Experts of a small language model.
Experts: 48 experts in each of 14 layers, 112 xIELU neurons an expert.
Training: a variant of Adam for the experts, 417M tokens, 6338 steps.
Below are experts of layer 3 (counted from 0) of a mixture-of-experts language model. Rows are named router (the router's row for the expert), up (a neuron's input weights, with its number) and show model dimensions 0-127. Each number is 128 + 32 x the weight over its row's rms, rounded and kept within 0 to 255. Numbers have three digits each.
After each expert's rows: "comes after" lists some tokens at least twice as common just before its tokens as in all text; "mostly gets" lists some tokens that are sent to it at least half of the time. This comes from a sample of Wikipedia text that the model never trained on. Tokens count by the router's weight.

# expert 15
router:154140075115116141063149098150127092116124125152121149064185119116117053125119121160180114131134123118095150112174108126096134137189164107053125139126181086122151165094098130148139148112107104148067097156174138093143151112157130194090107165142141125175172164089132068110131144119089142148086146126171077103083076118084090091083150066101109103169107145126137116163165145087134152062066
up0:169122080150061111106174069098166209131073099165130056069143132126113168166161129172131148091066064167155111165091145149165120127127134149132167048165144105123126125110093138129107150125125134149119068123141155102117163105056135157088168162107185111123155150141130165150091136092162120138133098140142143109110099129145121113099110087136066180101110159052122083107113136114113162160154
comes after: " the", " re", " a", "-", " and", " to"
mostly gets: " re", " con", " pre", " co", " pro", " dis"

# expert 24
router:121126072070117148121125150168111110167076108157106118180096096170131113172128140141128183154092155139123109112151131133179100054142079093151118083178148169124190117202129121150158152143177122081100170134100156104148112150165156076129086129062150095148143144153172129097089135113176176150116112134081095122111103116112095125155109134093043137128175135132054103099104181157127151177099
up3:123111102144099077132097081112167153133142088156196113170142146153090181109135130137109098180154139147156147098134108171135169114073124099156142189120135180161132119168137158123099185150129135105110142174115138091163141141104189116125169168065062070156138116189053186142131159102112166145143107152148066129112161109121138198097163156130110167112133163109140070106176171094144161169133
comes after: " the", " United", " New", ",", " of", " in"
mostly gets: " American", " States", " World", " United", " York", " English"

# expert 6
router:170137147107117169094162162165084081174180174116123161176110101113147136164083074176102076123167139083176180104111172090141132144103103106144173121131081161113143168101091089095165101109087105108088098142129151093162092174175094151109094100175161178087165172088090102102098086091085148157164167095162172100114135097145106101166108091092148107147168116173129138157117123123153146158142
up0:129147183123081100108102108130176155054100164188101148107142079116154091092140112161151135144093121154133128204171161150129111164214097161167094121134073112143133116135193128178109160143137131130080160107101095121066171141122144152135112170123173082120117133119135105112121118088146113101085119138078153135111101121121120080074103125141099146115196147128226088106123082084155091074132
comes after: " in", " the", " of", "″", " In", " and"
mostly gets: " Committee", " General", " Hotel", " Agency", " teaching", " Institute"

# expert 9
router:161158150105129170096172138163091084176168181139091179155084122113111149112095101133111096107161176116145148122119158096123107182127123123165172134108079155103118151074102083092144081139134066103102105157100165100154126169156122145100075092181104207083134155115084096142073142122082161176139170075144157072106126066123110086158091069088149117152159143153153136180126129143150160143127
up0:138067151080110110149075114117124141176176168133108166129186126125138163094087158160132122122141158138132126088129129070118118139118144111109171148126150070135150134137187146148070063127125155078071115132144093161031113166121122144154136109148168131131179090149136211168152088077137131103142145123141144122171109039155124116082127134134069211141172140127154071120169138109123095109121
comes after: ".", ",", " the", " that", " where", " he"
mostly gets: " he", " it", " they", " him", " she", " them"

# expert 42
router:078107113106067140061140169129076095126102138087132135109159162148133125132192102110072143121151153094140104121155179173173123106080143113124083091166081114158171128080156153108164156091160096117119128176131086096130137156166075109139110098074126118193197148161175147134124093082095180150122127121163106151097090065205131112118051140132150112136177110156127110151107114151142093097107
up0:068044156082133130107076145142175144081117099196176183138131168171157113151129088131125190152157120171078165137115170039106122130139147125149162122147176141095142110105140121139116159154116116115132139165129162126133187101103071151131159080104167178122083129136118125178118170177131120118127138132117073166124137122128121106111128169124193161157131086124087088117114143114117230088158
comes after: "-", " |", "|", "==", ":", " ("
mostly gets: " Total", " Location", "Personal", "Career", " Date", " MF"

# expert 12
router:148069160152123164203175146126096074159143146133168182116071097102072105165128155125121109129141141097202136139111190123131133177181069123111124114154126142132121125073177114155162167072088132127161159192145177161132104162089159113130064155142143151080112142100172116078097125132145076160136105168111162123167102107071103129109170154169105148100160103118135149077149115148143173169143
up0:187095109100122133127130109156148116083116114106105122108121112137167088178074170122168193045148128140090071102113095178092142141088155149135078094201181149050122128163083156158125121155125131119113113092149117082105130127099115133152092104146141138129090202158117105112122140118159181120101179120099133156067147137125111024128106108118145147167091204147146170144107143146091112112128
comes after: "s", "4", "5", "3", "6", "7"
mostly gets: "),", ",", "\",", " and"

# expert 40
router:189109055070102037049199112171094090152175137116087110150156136074133114099147098158154136184121166120136070090137168147142129120111114090103140124130132127139122154105146119148096183133099095147130108142114095077170162134171100159113190107117097152115123159141094092092120131083102194170102121126095160111137113108143080111124122171095153128139177090097117104096087127101116164180178
up0:124152160083138040152116115082066111146155132091182142063146192147134122116119171083137158147095155182085094147123104072143148156116110135098062163108134115165123115038130188181123171099102111133103141135144106105112127182112174164172097176122115130126166104126174123139110122145046083139146109180110115126141109171122152162167069148140173137120090148094155113148094133123126162150145
comes after: " |", ",", ":", "-", " of", " by"
mostly gets: " Robert", " Daniel", " Steve", " Jean", " Mari", " Jenn"

# expert 31
router:053079149095099102145181152145130104096168203112079135131103118151128148129117146172120120055126058090163122095132106120147156121121149062137153134151073112116113169162134116131168115157160098062108128141136120119165086098165129186151101151093128143128146127169079202066088129068106094185092142138177071088134140120142114111199202121125168108156121129148122147134117095148149136145125
up0:152127146113128133076122144103073128162174071148123116105087128163090105097147111101139180167066114136115047112103152173107104141111141120089056088159118078103088141189153152157145097180121082139148154098131115087170149132089119086184112105097152102085121134202148143126121147117155112139058173127169115139126150137177122115146033145156134120212164112100128142119120107166137097108157
comes after: " of", " in", " is", " for", " at", " with"
mostly gets: " a", " an", " his", " this", " its", " the"

# expert 23
router:070202118094161109083159100159114082148090097138137161093199126116108149139074084079106136119144142174152153101107157082092064095119140139092125128099140062171142132102114137117161108091138118099157102172142097146115122101130118175072079131083098110194151149119141145086184167090096144121128127101130156102152095166168067152123135085122107132106129061172104113194185114103105124152082
up0:104115145148150152075102110120112188118073086152158134077173145160118145158135104125115118121151127167085102114086106152082126126094120132129118122095138155141104081104160114141157173097121138175151084155110190128105179058095158197117135137110080096115131120094165176158047171152118069144115163202134076098098137134063100128175098132088200136172095145130137130158175130083134170152124
comes after: " the", " a", " his", " and", " The", " to"
mostly gets: " film", " series", " role", " war", " head", " house"

# expert 32
router:052165154072140166152104126070161106099168106113139180089125146154098090189142187138104097133099126139140137098182123133111148141074149100136079124211102152142135174117116109082161125123104099117167136086167118170153183165110176125161157154063093167093136110127095131115128173088074136059172093121145076142092108132116171139111111154136173152101164110127140165126112151148146084140190
up0:217132136122135132129095099156146115168098180108133112126118132181122118122128170121144159117089157203100162120130071139094127148081125161154097183125127111130181118077089145175129165141160124121131120120143079160133038130075114082096052138142099114171160147151165080159118142149168104134136151144067132111135137153112115172113105161108088092123117215085077084128107126076102101072143
comes after: "\n", " |", ")", "---|---|---|---|", "|---|---|---|", " Win"
mostly gets: "|", " •", " Clade", " Turnout", " Synonyms", "inomial"

# expert 11
router:158124145116106110102165112177106148105066135151134087181123107095141121107156150169097152182138150104145149175085140131135086137085159140130146146066110141172124139156209114122157066150173118104136160089080142145115142175190073139144120138176163100135144167162076126184105131097105174144131096129162138093165191179158159174100124146181117131132136179109098112076169115132171148057176
up0:116221134070171079125122063104097118085165115163190129132131131165160149142178096094190122173147081135118132158097127088129093145163106140118124128161167093151141133147121140086127087158147122133116164087165154119067111133105160180184143167150098110123177169075153164157118128052155108114106071153110074137128122132130170180115113147145055155152080143146149187115142130162147141096105
comes after: " (", "-", " \"", ":", ";", " U"
mostly gets: " J", " T", " W", " G", " D", "T"

# expert 35
router:081135122142212172119159160095139112169160153118150127206182123109099182143154116125161105118152145104137147159104114109106058129115094106125125185127105121162128147143163124122147129107104135106084181071132117159099210152134103175184158167177086153143168085112176174133187121143103098098116102146110147111180127149149165198183134089157127177136147132101119147179092122182161092157135
up0:115123099086126162159150100146136152171145122096129120133148124117094182183118138166073204109138099132140119141095169157142085193184132139106168074096136071126127122081060119132113150175182138114183158127140168178142185105148115060116155125137183105165090161134125141173097132192132093110129126108207156154140084118109132119177157151168091103127173104123072154098118170177126131156112
comes after: "\n", ".", " |", "==", " =", ")"
mostly gets: "\n", "===", " =", "====", "==", "Species"

# expert 36
router:168128152147120145147153186156080099178193180098101171136089113113100148142128074124118072100126131099137132139100142108145107114152123130105151117099114175130072132106120107097160135124083102075081130123115140087146083150161095142142120096186120154103166158102080130114093097108074170170170149078117195084076173076126163131194134106102130132109201119198137112169133082113186094105097
up0:113161102136142115193133143138132150076111115160145072179128202111116104197096182043119117109107114147137092091121083145107137104150166194091155141094149131106118066156136119139155149149198109112112135057126072171158150103088112092105133165156111121164055125156105081112144124124173141111029125119124140155103156138102141097115171113140114130113167158121127145112118108206100112110154
comes after: "0", "5", "6", "3", "4", "7"
mostly gets: ")", "%", "″", "}", "})", "\")"

# expert 10
router:154120147123182128184183112147141073083168153099127156111093084158119093053191142147096137115101135100144149197110156097174182146139145136146097155096114109134088088064111087132138158113134118115136136114118171117142120125125089097076150129140106148066088100202160117113124091067140074103136131158144120091177117094081085166065085113175117107113172124160127165175105099086121151101086
up0:179114136094115163128164094147114133111121119169105144070113149072116081100127092145127094138137165152101145139125109099164042168089135101115115135198137153096107153165147089153110120147135122092136145175125115090107149139142111159191091048098168101131179183120094110162143154145095151097109181077083140128044155169148124107169137196102126038184117163127119111148088137110154140115146
comes after: ",", "s", ")", " It", " which", " it"
mostly gets: " and", " was", " or", " were", " but", " including"

# expert 28
router:128088157074109161100127108068127095149162147185178208133123065074134166121142098109125102114177156107136102119140143101102149140105093094101124109112083163086140102168096185131127120101105078112118101090144171138171188183134079103068099119189122142132129169149089163145108074088104109132153163067146147100142151122183142081144178109086180129116119147171164137138083099097084119122138
up0:106148094115182142131068112163149152107097083158122135169172132119107078139112079105135060084146136119131114136108134181178103157103104132158153111081157069129190106108143095111059168097073085121063161112127076223152131154108119126111116107148126158166107167156169096081124125137124134090125174114097068123139124176130138137122104205113091170094083108094166142130139171094121128089134
comes after: "1", " ", "2", " |", "0", " ("
mostly gets: " −", " +", "^{(", "–", " Subord"

# expert 4
router:150159144148125110098100142151063110141178122087163140182118101164117155192154072134147126092151114071092161107061214154124126151077092187178165074144118103095077161109098127084108108134087095164118066102077146092157094145136139134157072109138169144113175128133097163179111113092106163139152112133128143085100113102132100105120148092174174171118155105161111155165152096105129137177112
up0:133205137160161067148120134163187183104115116117128116071098100112104146102174143174112146097118127120200133141145098127100083137145080123090176120141173122148116107161195160091162144144112102180171135095089156161138178068087176155100112140118116112116113177119087122120180109103148115134130134119120076217146135159059132128097158153175143192159120169151145131131151176156163153109164
comes after: " ", " (", "–", " #", "_{", "final"
mostly gets: " appearances", " players", " goals", " programs", " groups", " classification"

# expert 20
router:129085095046114129093152167176099093148133143122064159088131120127168091123093142069103100155149136159173121108073145096173092186140175127143156065133116101124129157105108067071146089172123105099113113146153086122174073147187086091105062125089165073166178139106110088111145093097169137114131150119156126116114170123156126085118180110087086117076130133151122149142111144144142094181121
up0:138093112125151121149088086129188143130117124181121031125116165157158104137135159147092128105131099097155136084119135107125112035128136136128185127174103105099080115140116171152085164146083168131113138098108142136094176171117147120121107117085164143123139096152120156140112078105111143084049134195077117152177127202152156103106121093146098091104068152131159152120096070124183110111200
comes after: " the", " a", " and", " of", " in", " an"
mostly gets: " one", " new", " local", " four", " north", " some"

# expert 17
router:033137088073123078144169131157125081151165117094078140083120163124150133090109156058174107102170162159105112150100085113112154163133149155165117134170098121173121102072128150138146163116157115122118147137079048118147122157116166140100103132154106082077108103097177134142087110153147086125142114103122102084071152105117079160079126097160185149099078093129157131164114142085119181091078
up0:179148124106098156160040131073117088138117144171104091106159131120119081136134151176147156122117107204197085080075084135120143145153060130140146129188125162206114125111114155144124195069112150111115150121108131140118205151093157140123126168169088103084084086134054138126102123127115129101105132097120160121126134102091094150127146092124091154102124157093108151108108148061159071130121
comes after: " was", " to", " he", " is", " and", " He"
mostly gets: " had", " has", " been", " have", " would", " also"

# expert 34
router:162105137094112139138088139097153076125113161204151160154113109088165072130098135131129086114139143176099182115109131084097179140115120104134121137148083139103122129135138090152102104128206104161096122056168152107196095140167085113104105104183170175094145190104079105156109107168129094153094168099111152127156104095184183114082120096100138115135139131161089119143156121104049131105200
up0:118160142121158124175177134135179150108148141114137082129172159135152140069148112153229128130105194189139136119137078100121121139139175124080132117154125127215152169115104135145106107151171124166163179153153074156167097093078113098083137180122103149193161088136094140087210077110148096144112169138084113149127151110157117138113090121168126179139145177113079109131107104176129108110118
comes after: " |", "|", ";", ",", " /", ":"
mostly gets: " −", " +", " (+", "–"